Below are experts of layer 4 (counted from 0) of a mixture-of-experts language model. Rows are named router (the router's row for the expert), gate (a neuron's input weights, with its number), up (a neuron's input weights, with its number) and show model dimensions 112-167. Each number is 128 + 32 x the weight over its row's rms, rounded and kept within 0 to 255. Numbers have three digits each.
After each expert's rows: a language model's description of what the expert responds to. This comes from a sample of Wikipedia text that the model never trained on.

# expert 39
router:103143149146174235181179162148101115207098090197089085166102155128104125109149084092112159096095145149100121062149089103098114156114128121067115137144095107078150149143
gate0:139104071068096171090149150143105137134116159090042113120125142098108154117142145139057101194125169139140126121144143168086087136092091086087180145126153161117132137145
up0:122152146143111102170129153115195138159191116091122168115147130091144131155132081156112209158132174129170206135101114097151150180143068173164142135142129144103119149146
gate1:169106115129124104151128136164121150123140103070142095134189140166138137108207132153131156047118059120141107195139160087136130140085176164093136153161127153109090173111
up1:118112178108128108100106159109120111087141143158173118111101063148136138099118097082065140110129114167116118118052156178072125103144122105142165153151065064201124076152
gate2:167120136124114153134120065104118165080157153181140109115152091102123155115132093152148155145128133128152134166105183118051112099160162147072135079106147193146104113071
up2:178125182132119128161096066128152143142141135152123109136080081137105139189125137120151128067137083176144163138161129103110136140119158182095129105087145099203062152121
gate3:104157052093091127143099175123142109154107121181186135107126115132117101113175150158115118150081147167172146149160094120074120129131124141100126073128125115153141104119
up3:124159183094129108112094115111103133079105117114103145097125136117077136100115130112184151189172162131125153157155114104122111152092099090135186077112135120170110087102
gate4:127150087141161132099084192066156098107110160164087117166125069111111098115122052175100208206161148093136187103126076135188162092116089133076090157111094104093150135114
up4:119103132083107105113123169052172150117173189106155125179196119095088074146127099087121123112141121126167197140090118091143121122118086157059084053144121129128088150123
gate5:126174154100137098149098125128123129123146194133148107133112174136110142138168180148129122156136121187073145173098134066075141151155134071159180120175169112100037132106
up5:155115131072128112176144104112163107140191165176114083165109132132106108117142108154153128096136142188090151167075166106069168075145121111121157124188157122106142153095
gate6:129173112132151145129099180185104101109102069112128118116119172150129171128102185138108114091179135141168124166120181072099093139129096108210149170157151124129150146115
up6:073138136136094101148189156099142139112114116146103044111114159159101126199156182124110071153114117139115103083059095134106128121169145148136114114148116087128118171143
gate7:133130131077142114138110155155074070125137111173141166116069186121148085092092133138130216108097149111110109090091122137098158146102114079148170177148117111201206141091
up7:169161098140135136152179097124119161147108145124123149149125107101142108176049099142084114100103042160146148171178171121132112112138136112150140087096026130113083137172
It responds to: Punctuation and headings. Periods, commas, parentheses and section-heading closers ending a sentence or title, plus word-initial l in verbs like likened, looms.

# expert 36
router:186203088173147146116216174166173144193139170118124132167143163099098132152113139130119065126096159069164137127136126180139098166103147120138154086128188115099136125141
gate0:127164124113104096144165109106124165122152106145168131090170141109090123144145150170142133107138146066139105113112089097137100084129092138142093169164100111094103103111
up0:077139119177133114100164158162164115124134100111068150148100093111055171176131134091129081156138190117112091144160110141148139147138129043134098115164133114086141090118
gate1:096159137147113161058108129173103187107109134088125130076146142153095169147086125153132126119100064128151136115114135158096165125146159160143069053128090122116096133147
up1:121084127082164112171134132172142125119178111142121161137107104116090083080163145167144150154184141134136104155126082106103086174189128138123146102076177098183125143102
gate2:161137096110130177114130099131187135148057138130124125180175163136118120140172128115166147158128173105151102096126148118164113089130090104109133119184082155135154058158
up2:096066110109116150122126088089134136109175135146118113131132088113156136120155153123099143104097182128116116151129080089116131153153169165142139099063138065096133133050
gate3:162169076114136168162142139121159101180124144043101153122087103113149169084114144047127153142038136173158117125118127092125109161121126104106122129118159129143126126110
up3:143143192116152097148161133078137038123127097055134076112148164134135102116110159129098148123139099116118169187186139144127151114095164110132120136131113159165208122197
gate4:144109128098155147117117101155104129117149111214137093081125121145058112180129205155161136114133115104149171110197097149092082124132144148119169077100109081146084092104
up4:111103160136128176137111095158198126178138121127112140163108137125118150112131060159124190116108176104102165116149166156166173106151104057113116155120119208106119093162
gate5:119193127122173107179134170103140165122109142134136083204114190103124196119145139146135116164154170132119119144169130088054183179159119132104195118108139161143103137146
up5:087134099110103130100123156159174086112165186117123107171114108149148101106133121112119147128202047103120101159108172161143115115132092173147123080213181083164149161147
gate6:104160163193116140102144159064111085088147126116132082169135106157123126063161134117102123102137200162177117157154173178120155147138122155155120074160151161217108141142
up6:064132204149156166109125133083151161173162103145087124140101037125121156029103118163066145058111142108138103088146142137202097078113120113127112105137172148129163166100
gate7:116147101204186141104060084154137138141146150108111139142161143119142108155174138125182116139085141147101068078096152175125118171088095147181150115171192070078129094123
up7:120164099196111096120086104181148147127108126143123131179124097087152119171136135119113068129178117156160126181105121087120144158130212192173105123161146073117122069116
It responds to: Slavic, Turkic, Central Asian names. Capital initial letters and accented pieces of Slavic, Turkic, Iranian and Indian names (K-arabakh, K-ukeri, K-anyal), and coordinate spaces.

# expert 22
router:150158076160134154105132103138116073171133095158122074105141179112127154136139104144114096125127145130140149187158134142115092145082109178083161150128137162160110135138
gate0:173064159169176216125116104193126113109118139140156148141129135105179141186174126136080153116119105148127093141116115113180070131105069157086112093124114168153164142116
up0:087150116170127112157140068118148142127184150143046176177151130100081093142084078174132149149097090113111071085029107107141120099113172106152101192093132097068128115152
gate1:109149091122132076069164141110149112093114058123101055140113111102102113107129186156141110133147116104063109167106149132114112129158199145094114095137092113096115149180
up1:127121100202179074165090167099145079169140148140103145128075114175039134119170138117140139162105112142139116084077079113142148117205189121154174109163174142145103066127
gate2:104103131109105052152185113160096100130157149173136155121104104100128184167122140213141163108216106085152125099142122131100090146162134149126091172115171097129086169114
up2:151163154120180102083153148120123131120173139234145130101086199172172186112165130137159155124132135133136154177149167116146064118147139114105171110135100048131103172146
gate3:209118096059083085159153130099079128181036175166091157096110117151137158187137201128127146121108165115159092171112092117116148155124152149068190104155109116137170134120
up3:104122070117111129088087057141093080135092146160086114150137123138127155144140117133108117157138151138120159205140132150153175127129053125120149179145068128126060166140
gate4:139167099120110148082185105192136177124157113125124062149169159111068126062165105147077131172171149143131167134128191116109069159109136068110111074149151157162119134135
up4:068162137141098135087097095081076130145155030143129134097121110139139140069176139110120154130111162113094174108091117146143114065116098168135148102171143155133128084116
gate5:127150138096090141105145110106072094150084081134147130174171145141134157173188081119104080118156156113140124148126174094133134173131040136163139150101125186180142178132
up5:129165122151094120184089163122142187062097158113185111126162135106133131107096104134136170095131063107116119121119148140112187157135147113095095123146113117150137046159
gate6:145147078111124141136134145126099116126092111129098146134175092083144097139067158085114146173144187167158191153143105136092150113085133156093198071136082115144135189166
up6:109126083105153078096099105167180087116134073164075118168171122145152083108128123175133132120167116125164092110137068126127140151169125126123060147135119148135158123137
gate7:113108136173120092107076107144109113122102109113086136097084070120181121124100122115101130093178132146110154133199090114137109118061137176076134148140103104140104121056
up7:173133131089135118082124130155104140103072098126169105134108219084164109164142086142118111151163158093114136178171061098174121166119112204125208137173143158133125119155
It responds to: Accented and foreign letters. Accented or non-English letters and pieces inside foreign names and scientific terms, such as á in Grímnismál, ce in Lasiosphaeriaceae, ey in Alexey.

# expert 9
router:071167107151144214170155104125094121043132143126144130151067160116109147139046073096165122181094117136164160127147124131139127165125110141178126088106161149062130085099
gate1:094150115163157133131149155115124107141062126187162132193090095116087173069116121127099163105071155112142139112153100159110076081130142104119121140101147124122146180119
up1:113109121138105175136159163172189111126102158163093128149171141076098155074128086106090102193116167139071143152158062140180119134130083166095118168056118075182109184084
gate2:109180122087130103184098145150107124187170107089114161117135154080152084148158145102119131131151143111164091114132103164117096126144124139173125129180129130144160182126
up2:103144149139161073084076076160130176156106096170148118160170156127128108095164122108146147174140150109124077104144090213127122150167120188156107132086056124113143125111
gate3:120108127122098166137113146124162160127131179155176123095146090118132091099132086124093120088135157167097093122117171160109158118103112109169201172110107136089104128103
up3:115135135132126095142151162106156163149082105136099141131128140165102124140085062116155079107094156134108143119100120066179132038214098129122156144090095077131119162087
gate4:144167187086078102149061097130115146111153100122056140166125157099084089130119110140136073107127182132176192184091218154136144112045121158104177105128118123064135100120
up4:178125134138103111137150091116130120126113152135158146154136190148138152158138138205121146157051130109117204079096082137196045148128076114142157153108164111105145152122
gate5:079107123133119156134180160131140116076185117192088134129110182132179169133171159084147186193149121127100140138128119066112083121095116165150092104116169103097065158112
up5:101153127143164074171064154166042144119142156176163128091096053135102127141158160149101170156068094131128141127060097051149131112142133171185077087138144090173162155135
gate6:133150154120092116117118120139125146087110145098168132152233129126172164139173117086074090193083115147125103154118160146148098138169119050170101116151128099075109121146
up6:156094104137156111109131121090134163124128144152112116082139102148198114121142112120128093141164123151155113114134125105143129084175155040088128120151081121112128100132
gate7:117061122119107144162101131105086138128149160097126150180123129100149108170129149135135123180157167129078113113111067113080105145105089150173077143135151141116097202117
up7:108150153075139146146136168087106090193130146101119128130147110085145167145135155151091185105164140088176098100117114088117148143061170135163119119084124141166181158080
gate8:058166177070109111101095156133162106105086153149134103128079118122180126135112148136125175200133108094153124143101137174182132159177155096069117107145130107090223147164
up8:139134148071158116133143147143133095084103138149131102105054165045149161089133038186109139159111083105054141174140102156145126080169121151138212109154121160098163131150
It responds to: Line-start list markers. Hyphens starting list lines, table pipes and leading spaces in infoboxes and tables, such as "- Date formed", "- St. Petersburg", All-Star.

# expert 33
router:140164160143139121153073107139159171125165151098196174108122136132122097119124139158110151082127106100118129151135087094102114132109108107177136091078160186078112141053
gate0:101087141133149145181098139079100151078147117117167145125166057131127063107083162082106178116089111194155114173148113121083044139174207096077138101122105190133119161129
up0:108086070182143168148125124151149140111076077119141160111171097091150121113085110120122125108076133099117076106103096113047167147124117102070104084203130155147080094094
gate1:124198067162130145091124161138216126112094166100090129096181127120157146117111089089078067138122142121135160172132125122120157093092113068129131110098167117112087094088
up1:158090128160113075152058159137199146155108157137221106112175189146110118116124074074130159066166103075134123153115078132133105142106131127115134173143153118137133216135
gate2:133173171139137116105146107169123142112218184174142193228093139152079122129135150129079121121124063183106136123075136107125117188128140144139094120111164162084111132129
up2:172127112066105126098170122102103143145164136091054203112175082145108153181136150116132141160157077108134055136151190156165160084146143160128138125115138111130115058127
gate3:146119128135109108068186147113135113090137140105084155127141133129160137135139149211083125110107195097141170109077070062143065103120113140136121126143096093113108126150
up3:112119148095152117100066104086097130118118119181151144118083127169166113135143166146135134026172080171131158112107134058097106108135143146158094123081113114087123179097
gate4:132120157104150139105144112145075153141121135154147094139094184176064136108143145108091151094122100145155083063114125157128130109117105041165204143120145109147111156102
up4:126140174152086097158157098095091165148158164210124166128182098134102127145115053137156096114086104107119092091123135092141148110116145167093146089121118128169187131147
gate5:089118156103181163158102189154091135058157147071045124100105119102142091123145136137152123110146098154129123203096085054150144057181152088091112107128101093160147108089
up5:117131189082106105144158104144078171134092136100135080126122080142102170088140077091134111159221135164095096099100136062136076134119155139130154157097113155116209135191
gate6:196142112117165114132089139156142168165181128131168096123107081158117149150153101093160126134171171142126140085142150146141071155111145124139128107104104155076134103122
up6:117065134121109169143133156124122127105134178153081146104119095192133158178085178151077103115068101154070198121115093101116149141172132157105119149127136103155144109147
gate7:166106131108051116138069155184136150138135142166175124074155148096151121090146110110152071117109143101076138134115098093123129120134098151151111164127095108162168081146
up7:141156146148157132127151099189197185146118098114121087131100124182118108095156151108140028117090136150170125131072112175129153126134121162084169105095058149128095110172
It responds to: Latinate word stems. Stems and middle pieces of Latinate words before suffixes like -ation, -ity, such as comp-ens-ation, Inv-oc-ations, prov, compet, serv.

# expert 23
router:134142144188123207153191140150126143165105117172138117131125148174119123062152052046088149057110154152130092109141085104109170140142158121119098108149117119082151137151
gate0:104130104170122119108092151144152217125122114091184070183144187100101116097114136162150115139096100103096091055096111096141131153153116152147126120117166138103084145076
up0:133120089177128168049151210098158169146142049098103121132105147128153142115185089152150109147135137141146087109142085086169181104130114093120115146143134164111131151178
gate1:134090119135078147109133141138194081101141207112093142148138174108131121056160117140165144105090141109164093090110148046093080124142108173148115139125152153153097161167
up1:101151085147114156091157086077129163052144150083139158160123138159149100104130113124076162124137138094136138179112125137110142188123156140123097041116154144148082140102
gate2:113078147141113111145076188126153137077153130135127121146121102225147144152130132127089137144137137123116116133175160172155135148125139142080103119128131164101170126091
up2:153198140141143128143131096165160156163084110137115193094120125166114145111084103140160124139167067142119060110182160121159094142136114052109129118159152063171148121094
gate3:102088161122160108087129146093125191113138147142114107134126172161116144145092111151125133097118108147099117112137131092093186135123110110104110146186057140163152145123
up3:160157135110111142146125166143095154135174143135078161064097157107106115152152108112101077115135102109069082131060181134071083137132106111137148096144098130083122113057
gate4:135158109159089112145140142124180100117143117121134099127160102108182156133128148155139130104083080108129164140167148198107069125108115110051160138106182130071147140120
up4:169146161130102123060141140109186123157098126130122137220147150144152140165122137169087145064117142096168107174129188127100110165069153150102086125075137161124205070134
gate5:039151141119095136161134133127087149113153147131071122115098169083067066116123156117129116123196105120087106175119150158165121039053151092137077128107137120176074161115
up5:177116155137094129116138131146139139153125144196106112158113150172104157100112081156101189137196130116094085156172045157121103114054133144124110127172102162159186163181
gate6:163120132102151110114113184148092149152130110113077113136155157141122100132132116129180158101079111109115110105214095113144127102129084055155098121192075157122082115180
up6:128117154127171163111119182153098179113103113120133155142169120085088102112141145169134149128127153176148086064158103063102121172138126095133108111135157117104155111121
gate7:138144077094181145096076061074126190162131076168106151117101155140104123141136112139148067076140057093131117100103148120115106118198101168140184136142093085091108123123
up7:166155157081120120101120100086109168110119211136157209138092110100124149108074130115106085098173093135109161089094098116066191122170122084135046084077073149094177126169
It responds to: Sentence ends, capital M. Sentence-final periods, paragraph breaks and heading closers, plus capital M starting proper names such as Methodist and Mecklenburg.

# expert 21
router:161148181114142063149093117138127125103150092089106140167160106133098154113143111113112101171160111163134150105102134136150139091088168140143112133117123108180162122153
gate0:116082152148126150061132166172129190172138111136176162111180136147118112129153130114123135164136147106111105093153150148065102150125139113200118142073149145144186117094
up0:135136067130159090160109080110137137149057118115145118132170105109090121147127138177144114082115108117164183123164132137141152116142103129098135145160148145113167072127
gate1:108188128165085132153149114119126078154141121147145048220140142121167106120122107122141121177093121083171120155101144136183117089173158116197155174116132116145122103072
up1:106161139150138131128134110148159098136126134135102085100070117107131165092154110112163161126130112139099163119116145147100100152098122093112129099143137152099128095107
gate2:152105115151137171178147085151178105215213173101116162105071134082139115178134114169140074128100151106143142118145109177099201085155157126129112177076131141119113170131
up2:181117132043166146106167158129112161110090109094207117129094143120126152156129148153073120162180119146149142147150126147114103125127131138171179146146083104109149120198
gate3:096162143118109153080158105117109148163113098054128060127190119160122123142072123180085104132102111081105141086145104138130120080085101079121112146161141097135121051084
up3:147063088144083137153165198089160099139135122126075135116125134131092140099162115156123161162147148095144136129107122106137099122137179142111160144121150135124120083112
gate4:132100088192077100071144047146138140099173137121176163152085174148112053086100157080139115118146075128174155064169066136134132123154162151148120026110120086140187144128
up4:140139059186150112147114122154129105114147062147156124128103103078126062113157172110094088132065104152146140154178113114162127152126125168121134113110085120130058099109
gate5:149142129100133102134099099125163150130109080134076170112160043147162117132152168134155160145103069103144160166107181149102099092127092161121140061135164165152155106123
up5:105157146098124171135077104175194151136099145146095121148110098125164140217145094070118170189119119151126083074123170132168096115091131113138111116161127132087101149143
gate6:131113176103135142120100089087156168130093143127108104141189175131141071205153117106133131160185099101142125121085216121123115120110097120053128124168105137143162117169
up6:109167084149101143141103211164122192150144081082100125160120148116103169172143161139111161092135138116138155135176169117048178140118146159090114137073195205188096085130
gate7:160142114104085114113126162119090157158093128108153136132155149157186163078185079128107141104122141093121106152117193150124146170132150096160155133162071157207084159155
up7:171076149146165128089119132045163100141169141131082128145132057105088148099167181142146153164103156099159139171113131148163150101091134181141161136114126173181123107083
It responds to: Narrative connectives. Function words and word endings in plot and biography narration, such as Me-an-while, short-ly, who, would, became, until.

# expert 41
router:074182117150131116122167178121141108199100163156137187148178122133189106123142085115142136109120094078149139171141138126143169100066108086103145130093149159128144118089
gate1:099172099203117065140085027109106134131088099079092176156114127095087152130133200133104133088141043139108107176133146084158149091129096148107092051191156175147073115096
up1:108116080169105129123121108165169108164065183183112126111148125131120165100122187120136102142166151118160139111132128078097141108154143156153176146100159111125113104100
gate2:164113146133139130103148102176112109061129104146099138108145157183126152132126101165130151190148127102149063158130184131196141131080110152116136159111072109145185142131
up2:173152165114069150154095111098129180114153112085121129118101122137086061069144102141137140161113143174073167123167179139110156151108150050154118155081160183162146080134
gate3:159167136093163137186070092129111077116103144110169131124144134144136102158158066207134161150044132088138124125149212152158136098136126135114164110149122128126118131150
up3:138069087113057128185113105102083114152151109149138119181197075167163047159155141089120085155100087137097126079124133151151158142168152142102100082077088101098146117193
gate4:128149108106125145118097102132165104119162208131159098078122174112076087134157102173118137171127090086140133149078155124109088097113154147198121164110173153125124143058
up4:113140100204138074150133134093095107180069115130173093122118195149109183136148116131154133134139123169100106102137115187118162097117112139140097140114109145127103146103
gate5:162140082193118156143104106080106137084120086133116088148138057152132145117144159140106180135102144120167126176147113138155212153026120126131107116111132126100109120145
up5:127137055131143156133121151134108104113107135134145079147189183111114143134102104225057145097132130124098167068118110160105102115192075136146111115137115184140097085104
gate6:168063140167123169122136200166137103168113059148140158150127153165078125108118149195150096115118078135134089183143128130187103125109097137128174050111097129094097114130
up6:144094111166155123127113176130141089114127125121188120148176162128104143116156134144102052063142148046156098124100132145123106142134136116176155102195143106103174151121
gate7:167124122112150127157108166104112108117118124153122113143102159164134137114125111200082123111172093104140140180137133149091093154108093162137141102199143159124068086143
up7:153145095136149117101147185175082108121148115093136116166132111210174162180128137149158109166160128089144169123231128127128179066129137096159107123183137134127186127126
gate8:102133173150134086082132145187098112111108101141155069136150199167118169118097151078081074114112104104164147119080105161131161120107099126133126172148089092195149081103
up8:122170120069109125111142074114150114145202128152185127098185165098053137128150149116159110130117112147105168145143105096126133144153097141158166080107126115117091143184
It responds to: Name syllables, British places. Early syllables in surnames and place names, often British or Germanic, such as Sch-ro-eder, Denh-ol-m, Norf-ol-ks, Per-thshire.

# expert 44
router:115177127180162103063188115142142127127138200098126143095135089106154135162135166098192112173126129093133174124140088212167148131173165098076133100094167159085129175153
gate0:081130116074111119082154138122131137092092109200121162128129203152146172167035154135132115098180136122176150159094064183124081182179070119084103146137114122122102077135
up0:101140051145148110188101142089140104136183135086135170149087152112094189150110145128107155074044086167119111093135123101083130136167109083158127155086144151115113200096
gate1:187169172085146112159140100129097118167111133099168099104139115200140147111134151126087053145113074116131120221140158124104155107150176142120122140113108082123136188174
up1:097176159105105100194136104165066166144158136124125118101151129099081122121097176124152124187114201177124160120122178113126172168116109131129083088108104101119125098103
gate2:112117150072127123170076097166091126089133117070119070106114161158164116154079125113138108105178081137161134111201107156125181112141133117134115130085073093166089129120
up2:153125103132064072197157132136130091119199101109205162138126164111140112107118165148200132126168127179075089167114107121168142136092141083185111158087100057114142063136
gate3:123130161184168099137101117207148167119078100109091110106098097120063125145151103119112159158147087115107119082155144097169125106126134169137129157108138087146104175139
up3:134089114135101123163111144103160116115170154189107117092149151126120102095143107072146166117143153121141156120144174078071151157101153130120172162168061123131109174131
gate4:162069108113170143126118093077108142130136137136111089122114107075105123093178163154110133087172113106086070130152103125127143161153154094168093121033180096157161218140
up4:116121159131091098095073142106111121102059141125121149139144116073062094076113092125211095115140154141129113143141108121138100111152083162103131110117107091117133199137
gate5:127145120083157129165111119130079126158148126091110136126131145115078171062112146084114100158135127123168166082132193104087103163126138084117138115129118110133055175154
up5:166107111055135084181096146170095086126158090135083170131146140173135112134107138112126105174036146128145076116160157057164136138079108105088132147127218179084081168134
gate6:137130117117169132162121141103104140111137141115210136081137129131177129123157175130104151109163236135096117167146182083166152102135132108199141152131118088103143176090
up6:133133149161163148143145095147115118061122131096142141146113114120089149122127136150145140147112180163120106125130136104111136172085125163129101089144129117112166124128
gate7:109106158143150115145116146131159180124139163132124129124080129165159132126175115127146077133103079173109070079138176141128176076195176118141149131132154098142126134152
up7:139137084156094143182087134195101204063110101124106095097082070119104155087129102171113129125158132106071165075158076144107116070116113158104166137152111161112171137130
It responds to: South Asian and Arabic syllables. Inner syllables like ra, ai, ah, a in South Asian, Persian and Arabic words (Chak-ra, Sh-ra-avana, Meh-ra-ban, L-ah-ore).

# expert 11
router:076170145138101080143108098149137144113155133133114107083155156132146145090173105237113061075196079140142133084116153093087095114162089085156097111060106121042090112106
gate0:109115134133093084154115108137120110111080153099168148157107152125146154089148165150145170135117179128043124100165131142156216130087119109116137170135129157139152179097
up0:132108081144099150124120076174083202146109169134119149069135152165105154088165170129133118097132142083151135208139076127088127105125116172153144107137148126114109140145
gate1:151129142135132102144127158125115150129155089141131118118127109135139109116212082159155146137131154146104120094082161135104141148189116121141179061089162085135143126160
up1:159073117026159123075091087165120117121108187133157060132121088110169127067119111116155156146094144161123131085171117105116134152104143137178148131096152106140114182161
gate2:122078106137160136122125089204120172059079149131141175185116130161141126130146159100086123105174142142172125111091081158130115072145104144165125147104129094127106060102
up2:099131105131189127120159200153117170127099126101089091165143147090064154156141149118119138137150048213141119079156165117096095144163135143164125135171148091176184142045
gate3:089145146074123119107140136140096114124087102173125172125173128107177146150148096148131092108138102153151112106141162067132155196149097122090086097152060122112189145071
up3:097122129147171137191150183136139121123115148107145177169136117160157134135071174067050113131106105134156162183127185119087138099111151131080109169119119130125160155124
gate4:119162073107123161141129112120140152120079073139138087083115101143107168116150127151198079100146172095116136140128129108060083120129128120141118128073150116123135115107
up4:111170122077095137134149117124177161130130156175125132100152115105110182110185124114179093159120126122109145109144134085077087165111111161110125149074185136152130116094
gate5:141114125108184120168114142158091136058145151127110118163155117146157112143099144150125080073132124099141141117099099146209143060130128144121088132151163111074151165065
up5:103125156136181157117174104148069127063152128122121063141177154114178148148135099114135084114131101147161161084107178145177148101155146108117164121152137129148098130158
gate6:051142075121125138150124178170136142138154120147121144176075165146106190139121175159133121124167158131148214160125100134150101128079163115115109085135115097114124154107
up6:081090128106117176069103089149112135131155079100147122194143118109096161160128130120180109125142123122126140136129116127058142093109132121118134135144109087098131094150
gate7:127131142146134112101087144131146154145176158125118097090114141107136162086102149145156164151072097182125091094139103118082107102158134153146146140145106148057097114130
up7:081103096101107202129123163131072141173106160207184135084138104107127108078143131127138164148136156161106127135103143124104185137147090082171092148128117132117066194142
It responds to: Verb stems mid-word. Word-initial or middle pieces of verbs and nouns that take -ing or -ed next, such as oper, lead, run, prop-ag-anda.

# expert 28
router:055123090130075103065143152152149179106079103106107153153113144129193127138157122112148110099135133070159103112212135049158170141151155137090127156143097118078071102134
gate1:151134113098125148100166148088175144137123131062113173144172138145155123168176072085086117085128116108108098184143080120108134148169164052130108150143135138142102146143
up1:148145072110144111126094108139147093105179118102140127146080129091114095147138193134121115154155149143208108125118122108188043114113097187168105095060163094125160101137
gate2:140153153087152151130081115095117123091127149076222117141177164135115093141139132135185166113138162149178063138161144139072134099178142099111101138228177137170149120123
up2:128142119121129121153163136133133192182090088146109190143090154163176096104138193154150110124171169133142131103104095103179141128135165150105120133195074069142104125107
gate3:127144166101155107141119121149133140134095126065155110132092084104085124131115111136144117121140152120141126119174172151139129129053080102122155112080098125152158123085
up3:143149105149166141132116171081176154112105144089051152185123186165135101162154130085121141092112159091094083106192109178119092166105131065147084114126119078074136147154
gate4:151097118095095162174048116114049133110180103166131112180132107143169085093108141116155173076151117087114086151108119107151102101154146119100111106113163119090191096123
up4:120111078074132141108145150134063073075121199157150137123169155162154120159130115153072116152127179164119172092118094168080148096145101093141157179121120146161121091113
gate5:182113078140132081154141131143092171129153121108134120084117128119086096133123113157118148131151102089217130091174179150122113192164144143173099127141135147160114168146
up5:153090049174136116122090132092115085117166150082088147171090105148197083117146153174115129164083189103087101089116170131136114108144162137172111102109147151095084195165
gate6:162169157097085193128094133133153143128186127157143110155086078118068096082136102133115180154217070112124133124170149166138149053141088120085167131169110125128081098132
up6:098141126124074100061154144103177084204096129188179145122109188127124108156126163095129145178107154065138110176094069099147128166082100179143193109098116123161160153142
gate7:122169177106068087121076189126189134099175093154153142088149124129112150122126071115100157090106099132139155091102108151191195129151216152094162193125119186174134174074
up7:115140084138148142118042225060122159124125123083143135099165137136157117181147162102177138130097124152105159138195100117146132213106143116102183114140126099121127104157
gate8:123140129153124195137119163155149126117171175093181108181165201132154120158127124115173139103190140127150168168151134108143170102145120121147074207085103176156129120167
up8:075153111153149109146179195126152104065170139126139061115129125135111088146140149159124192122170110083187159124125160106138140138109109142120093138093035151114100169085
It responds to: Second syllables in quoted titles. Second pieces such as ar, et, it, ch in names and titles inside quotes or song lists (H-ar-ley, B-et-ter, s-ch-olarship), plus capital I.

# expert 37
router:129118180101157161147122143100123103120137172117120152159072130113102102120134092109128161101135155145114129088123109074139106109096156123116136152100170163128158153160
gate0:114130116123131186108143118144121100171129132115120124087145173105105147068118088124135113184091072118089139140080147191057060099158158101159144121136112116147133142146
up0:152126125158049103100098113132155112157138085139101164104170159132117158124072138153157122085103092111119095086154142164068154152164165124148082117166150118105152154127
gate1:139070210095118131102083091111115176078118185129123141147109128139172100131103156070139172139183162138078097115118092093135167140125144109175179128139118126150051156080
up1:129114119182159161127130103132157154141121117137132077130160157117150080154100152158088134153085148152136178091091130108067152133150092134178150142110176113144045114136
gate2:112171165141111101107136095116094114082163122150147137157181108109148128093117149127101181131104190072133080091169162146110087135111111127158093108123154134103105196127
up2:128116136127130044117104117183134098132145098116143120150111099138119147113131159120130121069120130192137197110093104076051132104181152104098156141050095097175120157120
gate3:100128108101185129096074138129129087086128169091103155123126110083176100138104193133138119106123119141064089102090103101127195234184107150102064101159119099131191141093
up3:128119058113088104178156104202143055100133138149170170157121108121163132137180076066129107141152102128164144142148123187139136060106113144179151141180128131155112125139
gate4:124118069122175129174096130118145110090150096100124123051140135139079119116065144132104135099124103102113135089057147130162155106120140129136129075173163156065129081118
up4:163189106096102127083165084066121106171170089047086130168129146079147079148071071127161115149149147036129144222130155134124120133155150122158151113135072120152122100165
gate5:155108122166162138143183166109156141146156163171154132087138123090120133149135079122145153110166165135195110164108042129166125151148100110181082119174083134133144079128
up5:104120114132179092090112190165129142141128145151154109129153204096090136138134147151104098150198117135098134140155108149134127110188122105150148160176091120097151123105
gate6:140134118088164132078174127172113131147133127100129091188112083140126108151107107099168113103083110100094087156173110140106098132119102097120156136074138120090155093117
up6:183143142195162112123154101158204113071122125117082093118136156111106136096124177136155144153138131085083112149130081115148155134089136159097159108153160173183206106107
gate7:191124149142119165168133098164131169096131132151066129181151112110197125163200133124137158166093106121121186152082156126122184134112130140077132151136117153110134133110
up7:123173135061105183130118072128139074147113077159136172152160130149091166088110253136083147130141099154066105093166155142129068170217114100138110119156138092144177142129
It responds to: Commas and conjunctions. Commas after names and list items, and linking words and, which, that, but joining clauses, such as "Branch Rickey, who".

# expert 31
router:127125157106113110161076167138110170170166131137164142076148122119172109051119168131178202138113123142112114125080143126056097132166079087214179139074136170130171119115
gate0:151115123148124083186078159170132178153127177045106071106103107132155092122101181129108119109163227075101197084128153111199149090223116090159119143158140070167147100124
up0:088129115151122151115065118078090114074143124121128124130134127154095136093138143145120138118176116115144127139095083155091112087174167089135167133147109142099069170082
gate1:188161099105112167130084130099091122167145153135161122130105122129095119115192100141127112173105153117129119117146159176082161110098097132096135086092146104144074128122
up1:119187088176121109109128114168112142131139137084082097131075101153112103118145098131125122121158140119136113163125153091127065029104173081122086131154127115161184080140
gate2:134155096080158118150110106090131164173070098113121109189120147143105142191100156158122125130172112197130148068163130124122083108139109157185106105102119126129111122175
up2:084124186167176159167108141181103150110144091098142172171105131107147084160127118156141087183136113132138117115102155152117154114139145147125137167100098090138046138161
gate3:131125126126123116142106162126122120125145087136111103169078155108078168110089130086116152135116162197105134101105140184139134151154165141132116205129064147139079180141
up3:094129130142109161075117073117101127193116102172141095145149136133110159141097132168066130121063097138109122127130113081044142097065100066118093120139154192128178108167
gate4:173097112102115158051140165144198136083171135124117111071181120088134140139149127117089138095121110106110065120091110073153121135117095095119109137167106148181087094129
up4:165124154132121196137187142066120166120135104118095138073096125119057115164135108169162158080083093108149116094059087098098043119132153076076171125126061166166096137082
gate5:129162140106115119162175165114079180133092109142111175107104142106107200143174060129092133142103076101144099121158135124143060092153099106078141090102121152120132173093
up5:145142163061122120080127135163151106103148146133122132126112149125103138158048161112144164175122101115128116113174111167123166150109075137132117120104141129149127146123
gate6:178185123132166148086174155152063114066080135114164112183141096136111124102142082129091103162132131128144099153092107144157108156126096109137078101128099194178091169136
up6:139099114121138122109073084106080105085135140166109068171138136128129174137142093079061185141113079160121157101125116157167143093113117109112087137138127133188136089074
gate7:097127134116120140132088155159159144133130083158146130128105140127159054159143090163090197095101178120163166109109149118105087163127086054170127097165207156124117123130
up7:160114114079110195107166140062136148069132107091114089153107112122131150150147099169122128098127156102108086171129123211108112140116094129143113084124150162208128090157
It responds to: Mid-word consonant pieces. Single consonants and short pieces inside a word after a vowel, such as log-g-ing, Oxy-g-en, Fút-b-ol.